Below are experts of layer 9 (counted from 0) of a mixture-of-experts language model. Rows are named router (the router's row for the expert), gate (a neuron's input weights, with its number), up (a neuron's input weights, with its number) and show model dimensions 128-255. Each number is 500 + 40 x the weight over its row's rms, rounded and kept within 0 to 999. Numbers have three digits each.
After each expert's rows: "comes after" lists some tokens at least twice as common just before its tokens as in all text. This comes from a sample of Wikipedia text that the model never trained on. Tokens count by the router's weight.

# expert 29
router:475467454545435527517535515480460496553484493479542576481521462601490570497482576557491428585540438528467561542521511485510531456510465496557514505532503509509534432421476519457532529454524502518582503590417490495504458536430485496533535540501504531519515506506510498493505432538519453534400441481547488568534485593484499461546531499508533504510489521513483453469611588518495484487492
gate0:551545451523481572500445518533443546509437479469567577578474485546430512464469519504497451484488425434435444444535570503555546500562502465524480436476517429536534534436514555533443485475492521526550487562511428490532486535510503497479399508502501516483456547561515513528441472533510568499436535505516417594521511493586496501459526448515551519450466460571540523529468527479528554528453
up0:451570522556483560546461427521455466460453493426579543535481556502423493548460483564512432525499452472506472503525623557605476501472502477543537486538483468502483520447478541462403495521546499572543527533541526434543507451470578494489463513559507479500468510486484417485500429548485519563493436471489502516475494468586447487511532481496538478569528485525495565514502524514436577514536
gate1:446516490529477479508550517457554587473546553547546601438463531472539501512522498537521433499484473561442465531510524467568498486410488517459502499468534545520472481514518528572588500536527559551458501512583517457492515485456494514521551505501475492536446466507547457575503482471522491584480518522504505457542442471482497451514545392481441460535491476486530464481481489475386494484541
up1:489503536497457501542490518517495499444464514481521510520501579481565523532485476506538503577521543555503574506506507568478493499442508424529480514483509451487480481501553470400601472550540490491498576468489444477491522504471504534505503508424461502470449488522527524468471506493460475534512464548525458503490536471548462528551423534462438481482516436516459486533613445586532535449502
gate2:497445549495492495606468484494442501460464516486448494472477472552508518503493540482557564497473460437477477480471529464433525509507499439505560560512485424527495534507445519561513538510494494472488540567485519496485485488559479567534485507496414413496530450515473490466542527534519517427540542494513501531513482489506496549495521533476530522492542496444574515494554549476445425523444
up2:495509488494531434567453557511479468494509492453448485508541504546458562463466471540530476512461519443498473527503501501475476460473520474467491510491536447545450462444463488570493606523401495522527619530464510505498548488565484587529583511506438409449532467471506592461519507447513438437468455494488513530496522509470485526456472527446528474478503502458486444528527538574454499510430
gate3:571464470471478503460587517439443447481512497477548484559549484502455460495425517525581540511541558474434474459490571495493543507500588568432466502524546524552492516501490547577440452460530509465514456558527473479569487455514447490544508506515512503500528553465493438506464480544494567456558486539487511588508456556522469447512503442520525511532453515496550497487504417463496431488534
up3:549511507505549483445500482502526590494492534503515455483580473535469494519519519381514502512516521513542488483464467549497498440559538443518483444495427469564484499456421535530436459597542546560511509475473509553577514553542513534451426511515501517516494584477487477492436523499478469559539468478500418527540506515545470523491517455446537567511474500500488517492454489518486502504482
gate4:484465516520483462490523549508525501506552604552515450467486484471463520541520495483556575589533537505498544534591506512527530528451521455485465551491428507502460485475467548530529538481459573544471533529563569471487483475487462506516517498446494463528485496502489471535538468532545489540501463478562548568525504550476523479544521503555505509518580547484475467549531432469482427465500
up4:565436526474571535560494524539456554472497524480465541459487509523486452517483455504530486424454515502420466557565482491559495472451435474490525486417477468477462497553498457543435477570529522452523494511508446477523483503599457464517461461563476447446490468503528435525502490563470488520506495528491536498483456490511519503531496445467448490470480514550530505521494557496480509482511
gate5:476572515537450535539527533537466486561544432486502513537486547485401485493531556467486497481485511452494531520530459482499471506446565564496543427479477495476530425483463524393546516534521501511550564471449491490472546517501555514485472510405518499516503516516465494504502514465479502494524451525524476530470540442525558443465530580493478485443483533545452458503493467502425485531490
up5:449515439531501441495513562527453448479518568479501605553510543439550500521501493492483488535502555523509493579495487568506608533519545492461465456477474512446490498497456463463584547510574535482577566541479495490443484477539514483407466508553547505535513437489510517544543489496525540469478499487527518463438565470569510564510484498519445509435515529498515471471528509508481537487480
comes after: "\n", "-", "|", " by", "=", " USA"

# expert 6
router:523430449552440493461542456512519487507404437478536538500451480515501529454469436416562549515485446476463499502507433441435586524542481470561454525510526533543516508424450476542503564529438510495524511576471461545458397519429494485542527571520491539527456566494461503465505465444509460510531462413576465528549457544497516477566493534484488505491463525498496462446504562529478531489415
gate0:493471566485512441496514514496520508468450493509465488526530503507534552486535440446553587497516500501529487493561547455479477559553494523521506513450501508544531469395524506545522517529514564470523540546473445462464507431511546526552553540487434525475465536516502606459451467484459486533569581506601438536485440485537517481460426498558489490558491457522471568526506516555414507492435
up0:554474488481500427514551531460544508512511504418458530549507550497438505581522575558458438523542441507552579555471509395570503480416577495468522482547513501468516503480471457490439468472497485541501494502447452438493525466459506520468539517455513512481561558464482549444494574462510521482469597458560476508481602541536535465464514539517567406489433511606447484510501507533481532531502
gate1:520548517500442446481440488507558505477535483498484509502505478485578554416492462520449513547489502527476447451500420482507508460466492445487497533512499522496513545565488457532501542487436483440509543538501474564546534517469549525434585603552569484511485533445491479511508407457494468473420522559529435527454524521480481558517510502437504489477500496528510501490532621482493507538470
up1:513505460581552468472540558443479514498504512524480471507533516514517521448475575436533498491442522546504549473479480477505522451523485573484505520431500523450571493545489547480537581489476495564444510471517424501421508556575510492513471482537537494537567466456507527460490511504523522471520414516538453514589499520559500512495471474496481434546566498523516440434486493447481626437469
gate2:514467526567445471507444469513375514485446424473493501438475474482460521460495463470507553496500480483513521527511539486450489550502472481503415519526528488515565457463577499563463429452466483478445506518555565546484483528497486445470459480561529450515598500494532468496544510434562478499549462466535528481515527536530518497567519529524539500469479516501639477510540537506492513569464
up2:479531488527537536516515520565494537496501510470482506531539512519540507515474498451513531448497498480445439533563487548463484474409441484447472580591528464542549481552479523502545487465531407486427440486471589466541468512470507535459476540498466469456505432506435505510522465475458466471474530473482496529455482494500505470430563530467528582501524464456472505424467511468520543505466
gate3:447481478517431563489462506511474517478447525458468578408490471529550472515480432522534476478552524471465526542470484502518515462448543553525436555551546516550461500498459479556494523544517509484501488549522475500508478478600496472533563529528455505522533494545462500435444485442477443515501573553524519577521498552541530470526554488546552555481514449505565477498563574581470538478502
up3:539510527508520470540462554524498570464477553490534408512509501435543552538509533490551554486456551517475487540456442482537446408511515411483552412427508528423525478545559475480451546512467493476465424474464542526474559449559508514366500515508544499474500512502478474470570501520537501457521428563563460461480520492476555466419489512488486439468497479456473522544499531441570465479448
gate4:553430454524474514468519454469525500428515422485560498486460479433508476514388516499436537524492518514477496467491479495519583477544516483516497557490506546514487517509472414519467548459485526449522464463504491474423502481496534518470529463463395551581446550522504393423497516551518415504487482499587527529472504563489544508498501487523553517515445465518460523465534533467503472593508
up4:482392494476586456511529562504492552540449511564438495492470579577501423476524519518516551536570481521481494493540445438509484560445470462454488444526495460445469489477468544475508493531422543471536527511534481561418486465526481444568514483597561421548574458488412496501509454556496481520527533514482526464562491490497485513478454519472472445481403530499510478537493481491453497425463
gate5:540452398529540522507556521548465586515500545546444475549489546500475436508538527431546517471484541503473446453463420480496436505514499404449481513552470473526465478488476487516370492534485528474451488545514446462538484459560420458538537584491537528472477532545507464545436581520427509576492487455554463584579480557502535430529521532487486545571513445486465488533531463471545454488499
up5:460483477526465424480423435521486563425504391521520527467494392499522613490524442547444536407472487541471449495519515512523550497474568546528496532492524460496506498576441420457493491513542444461503470509459418544534536516509451462478521479456511507506465541514577532521480457479538464528550445428471474463503512502485471488515464470462522514462528457506492489508501505486512507480515
comes after: " the", " of", " in", " and", " for", " other"

# expert 59
router:540465467525407436509546481491514522484475482490519517509528496459484539508475527472480460513477382508478512478473479503486506514466489488513491539485545498549471479457513550474546575479537511516506565584447496489480542534461484515560508558502492498477475489525495540552530501487475450533465466507525473551537445591505444517488458500487506537503452506562530514446646569509447540481496
gate0:468557448587473549523541545476439534418490504544572541548512488507513557398512428480507467545471466551490519535453435497538498505431476513528519502475496476531505472544520514446546501484535452449483455511558487529482454475496523566547527502512449543467464466436505557489505563485541479503532534504491490553493550557453522516478526552499468538508550537512546428520516545566510486510489
up0:460533506495498511570468476490488458455496463447479568540454540503438450548440563487558482469599550501503522534505445506494576488578510499511464441549540500429537499448536509507421581559497477464535531545470471574541454492492534496464427521550538523528482509550524455515448486472550533454530546479511519462451543479539521531523608525441529490511544507502500468475442450501520446515435
gate1:534555530522500590432547481512487483450487487448523540447473454429480504456495500501506492527424562494512498497473551507527568511459500540557489511529523494485563544458574563529564506492482533538503459493515499539533475574549517569471499485508483521496438476491495494554473422495448490441482430486526519511567459496522503546517526475498452411426521580426568501608514584510445566492551
up1:555438565477512526544443548446348465525413451461522492469434515459495492532444567500473559485531484509525404459532527498487533473434503647509537515458539504493479556525558483513475538496533508484476595519538565484533513461495462509492410486600490450516503501515460537484526581463543545535530525502499485528546464523469477534494458476466459485567509469619546524542500576440469474533490
gate2:463520479532510505531491517447504503558515537519501525544432508511527537471486469507487451589528481511539459525498523504452487489462489432415454555378475532500460436532542543489538398548520543558514530509440452501454480501477621450561484497418449452528495509485431441490505526445458536587443537504534442456510448495533560520474482487410479596489496545537479444487487513571444463551494
up2:577493454535481444520479506463541521505438474458521514556410508496467487493489455518444463457498512510536484572482588438497530493518502480493466506440491441473446493487493497567470537484596489549449554503475540500481489527443451500439449501537528474539530405447450583520437507484446480483463419473455526554513639544510460562514484437511500505510492521506559497518523511444486452500502
gate3:527534501461602390555516468607483610471489485487458526488446523481445500472495588533546479527481475493512467504525544541532475473474504460507394482510514514469441496444481564512546546541508552514424484547387536510503501430524462537523457521515561455499460581568458523622495549449484439510523509503499496542532467537590460516479486501503575517487502473398507566450471469470506452529510
up3:415488473464527478477505519520416503450451491441511558519568513545510504413507577530507538437489492487604481499495500572489461513500483451533543504546482576490549507501525477448487460509551439441623504475509508485500510578449514506423593491415577529502484536504520601520463517532396472478507555501519490529418406508525520501494514554478461531457536494499522518423588464490508423492439
gate4:502448514574498561487477473502445516503550466500575527548539485465510577498517450428521560474516422473475458524470534492554448507498482515497458500477535556565466475483516462474488496472538513461567542514558506550425476535506579470506551473415497590519519471506476511446512582460441513516529433456486509543394504523505514499483448489547519546525550511498493479558580496401505545496489
up4:491452504495484476508469480532486521494554534542497496471514446478534495495525507485528477490460503464519463424511441504534485526542567516452513463479476532529445474529570513511508509451516492422420496535556545493489500579523497495564469479452517469507470522382523511499535524502541534553495587507416532488479539504472503473493467411563479464468500444551539507585512507518503491470491
gate5:431443442500506401527504535555550513452442516496426457509572535527515501510424524442451461538459451497498470503521488469461485498446505433544454511447522486466467571383431522498505532531481567468469559483495509388541485481564520471438533518524565544497474575560549506603486459539517524502481474478523532535479508516477520424497443478489503481531533468480532582432544489503474491541493
up5:635492496494513531536482419499489526487450523488490476492440515506524500479479526601496551465475520537520429439568555531517524519592476521533591476479540480504561505525505531498474485465463388460507405503539548502456493548519465511570539486491443498568489471487511409508551499546407418504534514495505480515577471565506468539450481532504483483506420463562573463459433509477556476451487
comes after: "\n", " |", " =", " ==", ".", "==="

# expert 39
router:519418463510472476548492495523506537502438487478540493539514436476468495453449573449504474567518478498516526479527524504469532453567435504490454508548451534501522516449448491529496514532426494469508531656452482526551306568530459484522470512499481451528518551547552496467518422482558486547459435443496546578513463628528475463529548463485479477521517533463527470484572520446454481534445
gate0:422501444459484548420464530513512531472512554500477512487543549488465441493511567498606535533521469513541513501532523498440491538556432465462468512596500560534528465495553492524541466479507493476493435532546543489430472511455530448479512512501448485518516470543525482478414479480531475494497524461470495502549511550516539427478511455478486488521525528503525500457492452453535514505571
up0:519538536523537517530472510522522517531488494453395502534505485551512468419394472435443483451535502513502479448481486448518490486512475471488503425452442588513459509501464505528478449453513515469453511487463540518539469449492527532533426471568527455463489480465448452523499506533504496552497612434482471535539509514493455493494471513516498517459483456480538459481502494485510534525498
gate1:537544447515520560476517496457499508493472500506454553453526482474498464423442511556558492484556511524418489449552511569559466538456527527468494509582507507508525543513543485553532463456539567514467542592510438464471496469493453436514483505547448491554491495516505447532549426456482428492497457580492462566497433542489467554520493481530504526470457449489514473489509512392510507456522
up1:464501494546479416489452406497465530494461497530480404449446542475529464538547445515571539508590547555541537560500452524444453548523478432471461510514485481531521458515523483505494590497453543534516469500469587428411501461453512554505498486522466527516503590489484465491511527533490475482518521509486539478415547544508498475523496515489573456494487455494443520394473478455440438549452
gate2:447499468466479435424506522548519605419443465498488495501544486502476541481502495448480503464336508453589537522494440462551577445523471429446447519532497522526470445505483522546429526522484505485487475533451521549488455526393521510519496499463554463516522529502557487523537441478500450562400507483490524513519534515513499460543483418451496476443497391479543516465492546602464505575477
up2:448412444557504501513482532535428519481409481434482534442499474467505526460494522463520581491414486489599586473524471486492465526522438562535484490534502562486481501541516535508433565506485490466531530479534464570439408575472489519434497493478436517464556558507467507524507490493580485517477534535542516531453484577505560462507489481512557514469509499528605465519498495516556481574472
gate3:527506540447482452530484461453598505484497450477532474500509492437388540474479566470505501534518576470495586540525468485531538447571518488479439491476505495545453550467455518564438465512549451477438518540514488477502423458509502540463461523487529530473501516494517529501484497565485522579468546435484602532458483503382475473559518492462417506503504460523493554522549515484485475580598
up3:497494436544497452478522563532424435553502583471532472624515495557476551510510406519485478528492508443515485489497524518548479531555448498574460535524566442455529520549505505484484559453559498434537459431496490531473521460492563467478486481471463459533542546578460485495551532425466513407471501562581493506473512479547496496504458496540486489560516475535522508475492491475502484484497
gate4:401496484519486519448553406515469493520468485568551502519531499521472531486508530560489411496554470548513499471540520560463533457425445492509409484503498498529521545495558501518514424512469550478566456524460441519508449479431508525447440509564544440498551449435513509516557429483450455556421456489499535463504477597519460492485539541535504489478495472529490441525562479515522452526449
up4:533571525577502408535501484503504498499537489525512507467550463610552488442545553469472418382430450426522565531472506535512547471523454462494488504497473564559520427500477495522534512482505508511488453500538478527433518541585513503488422501474467485449559568501512502595472529499513504456462458458533491526473604497563492516483455537447511532480589518522478539499458449469399512530493
gate5:499415461482504524435489480495541516469454539465514513560540490433515532420563498570470407495481475528497482501536465499489521405472439464419482563492487438560535532504477582543482507514498533510471550552507445494524437489504523490507477548496521534498447545535492578478542445521517510506424436547495534485475442514571556525507538467435433432449457462458487501474510477524500422456517
up5:546444433527470544481537476453538538509525489519481413503529492455392499496560532468462491550523493505466442499521513499528522405481478523465474526486534462521507469474493492486492506481440460494516498513459535448490509436545528481478463543474462485535374498555507471464506485508513536610537429521525506495572446541542516458495502490486528456444522482466495433491504520535521523470542
comes after: "\n", " |", "-", "|", " /", " medal"

# expert 12
router:508465473487429500511507479465465490514454504434530582525515466591464476486454544491507468554496442483445526475500535460493515545478503515542541472526456478517529452429485498478516532521531498512552520580503413528443560522465513507512516578481532443531522522509531550476552495503453461511482445514521517501583529623511483497558436496444488523529438507527525486496599583492495481464534
gate0:547510479415449453431487482455446461474552450549527500511475549533456490492497494480446498529501443472512524482520491488484574465553499566502507491524462500491458501450512536489503454425447469470488487521506462521526489506544533504554595524448561469484495599522578502511441510506463461517443440433522532506495468549424547445570538540516549503491493503529482501529566523471508462438582
up0:487529521471458442521533486558577446416503508526426469474477495499588449548414549506509533437514584504528472537528533472485489554448532455443512553503448479508452483510512542509484475535520485491505514519487507500547517498572515473499492521500532419589472440487501516571457460482519474530523511545502489490525539456572439522488460497514529512496508478506531481471467568464469535448550
gate1:548593532474457531482517511583485556565509501430551515447549515490464514422477437478510515557500483534503449428543483617499471512463523448452483580500479484503410526486528520519487548492556563559471541544502485502557531464444535560537457574466480466500498450444506473499582476494567487484448491505522530543477509405471491433513461472526551534531499488469469501488506554511542510494491
up1:481517553469426490576473495491443493492512517468520485512539505539502484490432552486374487552491488490514520437517514601506453509456517579547522556547451494465530491512470555537564519435511485571501560479492562440453553521501574489462501517525478491504531427439509520544490411478489521510446545535545516538498472428469443473489458462485440521531524504632448403486568517498557484516436
gate2:508512457530532497497506430491520440471526475566450555555528549517516520515476417546557445503503541476418444571461547481598517495461562507482476484540564516505499512528459509556429463467471555498462558572456501531538504445556531483543522508527461474457481520516552532484560493453519518546544496529464508522469462512535516523501499508549496495418537475547580599480492391494451519474511
up2:489449493450472568542503468542519509528478546472520472507522457506495482480436481502432466534506470480545505495517475554501524466422463503519482526465543412524577535459469473495497486488455427456492504501496521518416532522434521460497540502492529497467469509554552408506437557501496457485419506477490496526413425480479453400502526522548510505621472470476520480493493444499456535515532
gate3:456554429484455590488492531406481551464510525410497508550496485505457538511500567513565501545483522465425516498508587432513517442514535530501496518489432492481535495479474526491496479551523492496475432572477518507503531457494458556479480523485456513486504422599449494395539523482459514525511542508539497495534533505500465560556516495527497574454500518436530458525549527621455503522532
up3:583506466521485446410486467482429486550537440533541480491566488539514520504582482456516546491524451504506501505574521478525506536518530474523538470541512470537455496515492458425422565547508518454488437468501547533464489471453538509548516566507485541469512581483532561521491461477509467521480559448455548498439532435494506485505462527528457467534483458556579534520499516480566590543492
gate4:547375536466553472573463470458540491462543451574357547457504493494490517536440567445485477501462503507543467479517508464567443502459581449494550548506524568497459537509559477517497528517525538490430439543546545512494466507457527464487566532461502499461472537527512481559503496516452489519393513516484474499542470469404517502455513531552535476477438429468556506453514557514489500504439
up4:548502506491476504477465435528478462523502525526492534521458483528457482520524466523445480622488461491472538491486453460521468526415477536552517513491463533438411487441484498481505530523566522486529537481456450473450520478536460467450583513584561531499520516547552438558487509487480487518372489531504502501537481474539509400509493526486574542467526488460526499505534563476572465394486
gate5:536473522575475471517503517515488446471456464518501509543473513512495511528466524531546494516484517538479562581506534513481443444503541518483474525547420492529461506529495520504508506532444550497459462564444464470444480471499479484534443519480556575513531510511515496439477514496515560540500464571524506502549525602543510563405452472487404455473535517550499533533510480507512432492526
up5:442510521496485502447482514522496525527537490524480489478500515455471553456506497444514477495497501440478477500520431447492556533534482468403423439495453433523468567499519473525501511451527553500503468435509548492602468505509489451521510488533476492451479534447518582563577457519592470490504537485434449433446505470470461500599430527561504502451596483548436447424469412540503550488497
comes after: " |", ":", ";", "=", " *", "^{"

# expert 26
router:494538507500439549474553431541549446535486456465485522535479455453461541384455459533534518575416465481545555467557485447398544498518465484525421452490438507559467488409532419468510594520577471499559483587531562474501447551531498536498503532444494511527479515487483533520506511522508493549455447478489519531511414487537507520572471497472498500492519467461549455486571491515470545471501
gate0:490471453467437519553455460498568507441499557505501519499491470451493447477520493507514449527493419513541521481473490474496547455467503537535448470478510544483568465528535448436533476494550524461503538535469492493557451487430490539530489547457464525509487501474597469520421467472485468470537539512471429518450428460529515443532484517495499423547415544549530511548525500498502419533472
up0:541505581433504459465599436604526447500514510513531466510467444559446436493575489452563552465490522504528554524533524533487480502508514535487412499522439518518459492530458489483513477535435523382450533475558507488520510520543458572551434453515528368509550555501494524493512471500557422474489550491524579501523489485409505495544567441514468446515489611488471472491508549502490475514565
gate1:512502495487520496430488446571463542480540478515466565521485507466461472535462460501532424474455562514482449502480496511455430507434582465475414489493484497526485521442536477519613512506530547495488538553512625469473478453482478511458577524404535592433479483517448482477569508458569498568511558511396493452487474465488507515582547444501504459471495453507443444547501519501531553530464
up1:474503504469478549411473474567489517498525544455548527495489456465507481543512499487547480474514473567551489494465509480486502560434499544527480470511514468497466483498576448497491526508498508494575496501514501522456459535447454535503510482493471529492564593576512557557487528462499509566465443447462396508497470500499563479434494548448493571595474499427433545511536443514485535434410
gate2:501502492556523543508486481530476485491435534480486443501411498553439485519553488511544600530583507549507530540502512552384557418493560467536493524493508513452451479433485396515429542440488470498449458518517550462514492423503506484444514504509489511494472472491433517548530453516607469477492482479542521476464400490491457488546517542523586531457550483493452400499507519508544485545515
up2:412532484505549496376454511575541496468437513497489470501442586525506509445537489428450550445512524466519460450531505480476518524469478493521528498468492504485526524570545523498535478507529579559477495547497459483484482554471461480492468469503455565490543544563583489408537534558526570502505436507517536528600489526419532481402521510525479465501477452489461482455480477532528512440556
gate3:477544418447485538531467533506506538470487527468445503499494521445623560403397507469565535493517513504540503475609448472525530485433544553554411465427464546443495468473481527516516463468506543536452548523436535498487460500551487574545519471464482506479565479535482512473479539428510511483550498489511546504508460514479481497493613544536502484491526485419490470520512429510523495567534
up3:485517512464448544493558541492503482510473540491571444490449512526536539499516472462533529588534579550543562500502487502439529517564508606473460466477437532481536497514472506462489457452454458566527450444525529497443525461499559518556547469473503537472537488516528556454452519551519500474523453520442513430490494440490449478454553523520495548463522529447481448539458489524514546494484
gate4:505456538498519460531485523568418539472543514439585554452529469481557566517455524527449538460496548504450467512530438478521513516456502424486457543521503586486503552505439452507494526500458508441493530534427587433534466523486529569501453543526516508483513522486508479510502422488563513438489424501502511452512446553535499514564485420533487520524526533477457483484572594504503513463461
up4:507497514484488509424503463482518449549558555592499430516490459459503554506493497522490474564526457553508485465576458457541467437496550449465535505455467433564497449485539563521498441446562510541525554478524481521428494489512519433560466503492487612521525473495520443463489471459479540496451493569507407534544532486561529522485503488581467477534479480507406485569521548522462569555509
gate5:518492512548432553559540463495502487527594432487542568479489526480535479476555480467521546546504498499532507564516473533504463501534448514507582466530505513480497476500529537486484467557562533441489462531459554507507524470540483543515504507544487595528548451404511534581445485541527508536439504569517512587507449535498482450454499398474456509528475485482528501510539507445572464422530
up5:496505517455487515401494522603439498453538484509590462462562560502488447493501508496471543559573510519565536533537477521498473537505487493518441471592476534511529484530482443436430460531494481444518449501491513508495487525436472498488474467486513452531488525480540494530490510463511503446515486507469486486484467442516485558535498521500518466578555469501500492575500530452587523484525
comes after: " the", " a", "|", " The", " first", "'s"

# expert 14
router:508494516521559465517518550509513517553497522472424470462534492537464537521509547551493494477500515488443508475537536525468487524513441483577459505496518484514517467395430497503537596549557451515504549565462482453474478586535492546511517505439510545485540464520502507529533464491471418486432453418530522517594487572464540516588459530488505508531501506475491501521571580496464513500490
gate0:534526483501498484507519455516540530465472440493519464567495511517455521540527564462516555521571510478572507448465537515420502422519533526550499448515416454511483477431489502524480545516400514484483514490451523585538469522529550514503494531509553492441581545491506481477530440480533527526444509461562587491503491520485439462583536517516525543492497485506522512449492562421477518509531
up0:429459493561496477534493486531482545453520554522444444461511540540549486454436457530498493573459450489495454524476469415445515522548480484522399517455514495498480531473460515549483570478531490470458459491491427466496507467483539547436514489575468455461446530572503512488448477550497498480510536524518519533497537533516514480473494486483507455498508454433490534466519485488482555463475
gate1:515511538537506520525586477489449534596515482533478516494556495439482523505500521416448490519542488453483477505554536545475423506511496485559445534555497491484492459452464467439542472554475496532454485505520543538526464473499453493528493539436512521533438521594542473480508498459528467473454527504561441501472451487468542445524545491483422478510554507508492466503509443498550507561554
up1:488466511437466512487512492474477566507496495498523480562530486507591562570490473508533509527524512524529484496464424498403505554440452516557516554467547442503469497535554461391462569534501479445572486496565467516544534465487450553495546546549469454475518525432454476527591481494491488527438559497510561521418538466533495467487508525473562484489532512476458525457444575529510556509442
gate2:502490498490515488488582520542514460490441457473485439488562548494476562512512593497510500559453489500485553512507390555540462571472469516514504483503496587506521518442470525470488505489554534516447462488452576510487481436460551500486513535442468501557510468503544547491510480506486511512470466442447439505533484512460497501544405468555496473555530488496465535526462532524467508583508
up2:480592529518517547449518521493490516522495503542452564383491500505550444470499508559575427482516466517428480457467567484492454456502471434458500468504477609470535486532532489468510495468522496516504435483496515516407568543502437412522437483505532470489407439473447486545483553494532467487553505507498584477475479454482549547504574493525464462425503468523533484518519544514551418469514
gate3:475559539568510522489518594498434492521484492493485453563524538483421433485523477566563547506455463442519471482513517506439490500492487498506540516452497459539599476490451510508546499460579524426515389530518448485529534510496520473445470503508460554489544415406430543455538530468516539524568498525500540489558555522529501551493545433517506474561516478472459558518502558581465585579476
up3:511546511530483455468471498523477466562463485586527491502534568578503452505513491563555489477476453524567528588526482471421498512535428564515496484570472484548530481491525577537446573531434516488498558484532524497494490530484487471524466471545518450451540466480545502542480484497470542489437524484497414450558505474509447508545592474407458480588466487422455541495501537507440526510499
gate4:581574496492548511507453420479483469456522494521477476496510519555467503569511517559449529485472596488551466512501546513502453445547541418514492511524577447550512513455460529509471555470519467505450488518507503474505455526535471541514516475447506580461508460467471495477537501547457534547459540432475570500529566520420459499580395496504540532495472457492486460551528531525487504583443
up4:531536549491565384483552454479421462459536515507531448503508508543491577497529486484435469433467522493522478448444509593525431542531599466572503499566508525517441579392509465499447524471471504570526472502539528474509459559475557526522526492466502531475474551563497583550469479512464464499507488472570437510478528493478495480548458456514599553489503462502438513584568480510507517572464
gate5:523513472503447482459530502533521439473512494439452541454591465481485480455542566427471545542479527407429482480457544455496397446497549517525513431476457464585458506408438544485444517491439406417526486543547551476490474471528422560572553555453513524482470543494560523493475479509408459485472476459506484571471525499452506521535481496499509499466493508543493469502535519522554463578459
up5:418481523479491467486431462516537567481589555571505556478546500584455474464556474475481483465427541493553425527520509484444387412472467498483459521480463509444494452467447537557514433504520577510429490511473503511566492533493508463497553549505503512504447481519588412514504544539523491459545466502488509482546432445508463523519510496464510541445524463468531461495511537426519463429482
comes after: " |", "|", " on", "On", " from", ":"

# expert 62
router:445455455497466550486569461530482545528485477483507525467560467534558489401474479499500449535468417496474512493525425495501497515525530507468446518556443532575477537469440494503529473526482488515560573644478427539548451589461546569509503566497486499451496495544458476477535448490478528576460472467513481544507510551505483477531499398494529459526456481542495506433557511457500518477478
gate0:452446454533492550515528434505476577517533533575481515503500537486429506529548475473510483498568465433500515554458455503463452464505533465458498493550379511489505527482517497518508470553516493495556475519443472541517435434508511530476499587432453545444476555501521537514450437514513549568448453442560497506496518432596503516511559446530459452467498511479452526453577486445591477526440
up0:499486526525491483475500549439453440535544488481539538522528484396482563463521541442492480503498562481494542436477487563511453506536568537479442445470465509487552465529527596508505485596521471551499486485496429490445512504506437505448559480461542519548454492536464460505468453437519503482489463472447511515527518431543508486510506538472487473521615491508460477565561493501490495492467
gate1:470488553423483476464516530488549486433478467522504505480481487459533502443511579453416490440440442533478570483507550437497550419537506530568500510509466460508542513469496531509513514530502453529445483587473551489571496526513418606516427535458502469456514472501519445519424533499516547539465524503510529552558549499454494515578582420449479447443421547562472571419538522502483562540506
up1:506482477455507525481538493445611537475512540572479492562500456447503517527497472459431509520502489507507512402497512492478493484488546502438501482473504489511491554539525469445537475536446552539491524538453549527435556556532550549546560579367577470515494514505553565459522521528521565564571488520489504525527500475510483504531531384409472537495474518526473502378513546523502508523510
gate2:474499413556466590573478569523531498393455533439510488452501492517455407467525492508499518468552468524484512474498528506470493446490548469518485491534476542544486460423510515507570470516467506522553527541535544551520538450569541523523524483506485539463547571531470452468380428569577526530503470529585504560519497506560503430447469499465518512499471506506516466447524552476528431494495
up2:548502574458554490492521506522542449525481469481496505452516470537474504454542522510497536413514500477489483478507439517506524547537471512488416486526452516486556501502532487469462474440493526472464519544573524453475479536462516396534522528527549491488526516537467474520497478488509498567477439472440478443489459522514506542592502364474435450465467477538540558518499446470495549510495
gate3:454510449527516533480519449570472522453497506461527440564461498488463566504488480524484463517547458447488470496542523472488495508506466448522472509514453578499482489435428467481453437450486537498541546524476462502586506529508590494514455531418468462425475501501515500575487483426448505541440461554513471541512546518509435434505525413483474456472479461545496483499501529476529494516518
up3:503529442474481522409487432488545551451523502525452508485526482539496516482557494562493468519507513549540524525454477523476477506512549566509487474550524504467540492508553503520529502527527504481513487468578549502472517535455419503406521470475520506537499506598510489474475501567505474478509483454542486543435466439546501554476590543496551457562495506449484498538510440505473464548478
gate4:481470516437502480472466463479449507483445505484491537450480495556422413493463567452430457491543564463519447533537576494481530468498492475476494485544585526525498504479425444493519487507458530469443531536496457478521441510573601513479441584395547517555425574460512504545456569501514516470519508511532454562563427521468533514510452412486598504501473550496576407451450486509577454552508
up4:507543465591487524471454456496531542507499550504507478548505501452523477543378539459426518542470472516512441467450478449519570577507472553473551512470532477496544436560538495487569495503523532461540503517474523468481497574424542469508532477561492472564514492469529475504483490437512557479530469495480505531431489580530460502491420525584449497445489521514473452504584501553476513495413
gate5:463426483507479482497483515544415515497471484516479500523499485492525574489457475441580459429467425546454569469563460441508544550502480538540409491615490500501432523451483500508516449466539501529543587531416529525536460520563536561434514520465507498471499596484448466483503515472489434532517388521549550521548472512458507612504470483523521578525487465504472641477532486518522505526527
up5:538538481529426526403502463495460443507484464473535485549521518552425482540588532500508581569519513457553492540521466501403449490453522437563554493502491524508542357489515521465468512441561611496496481460559437483545511462433459472483502527488511540514551429498471549503530447431495480452463566525539451449437491443546501451513506462511497393496566510488484483494439580518460449531500
comes after: " |", "\n", "===", " ==", "==", " also=="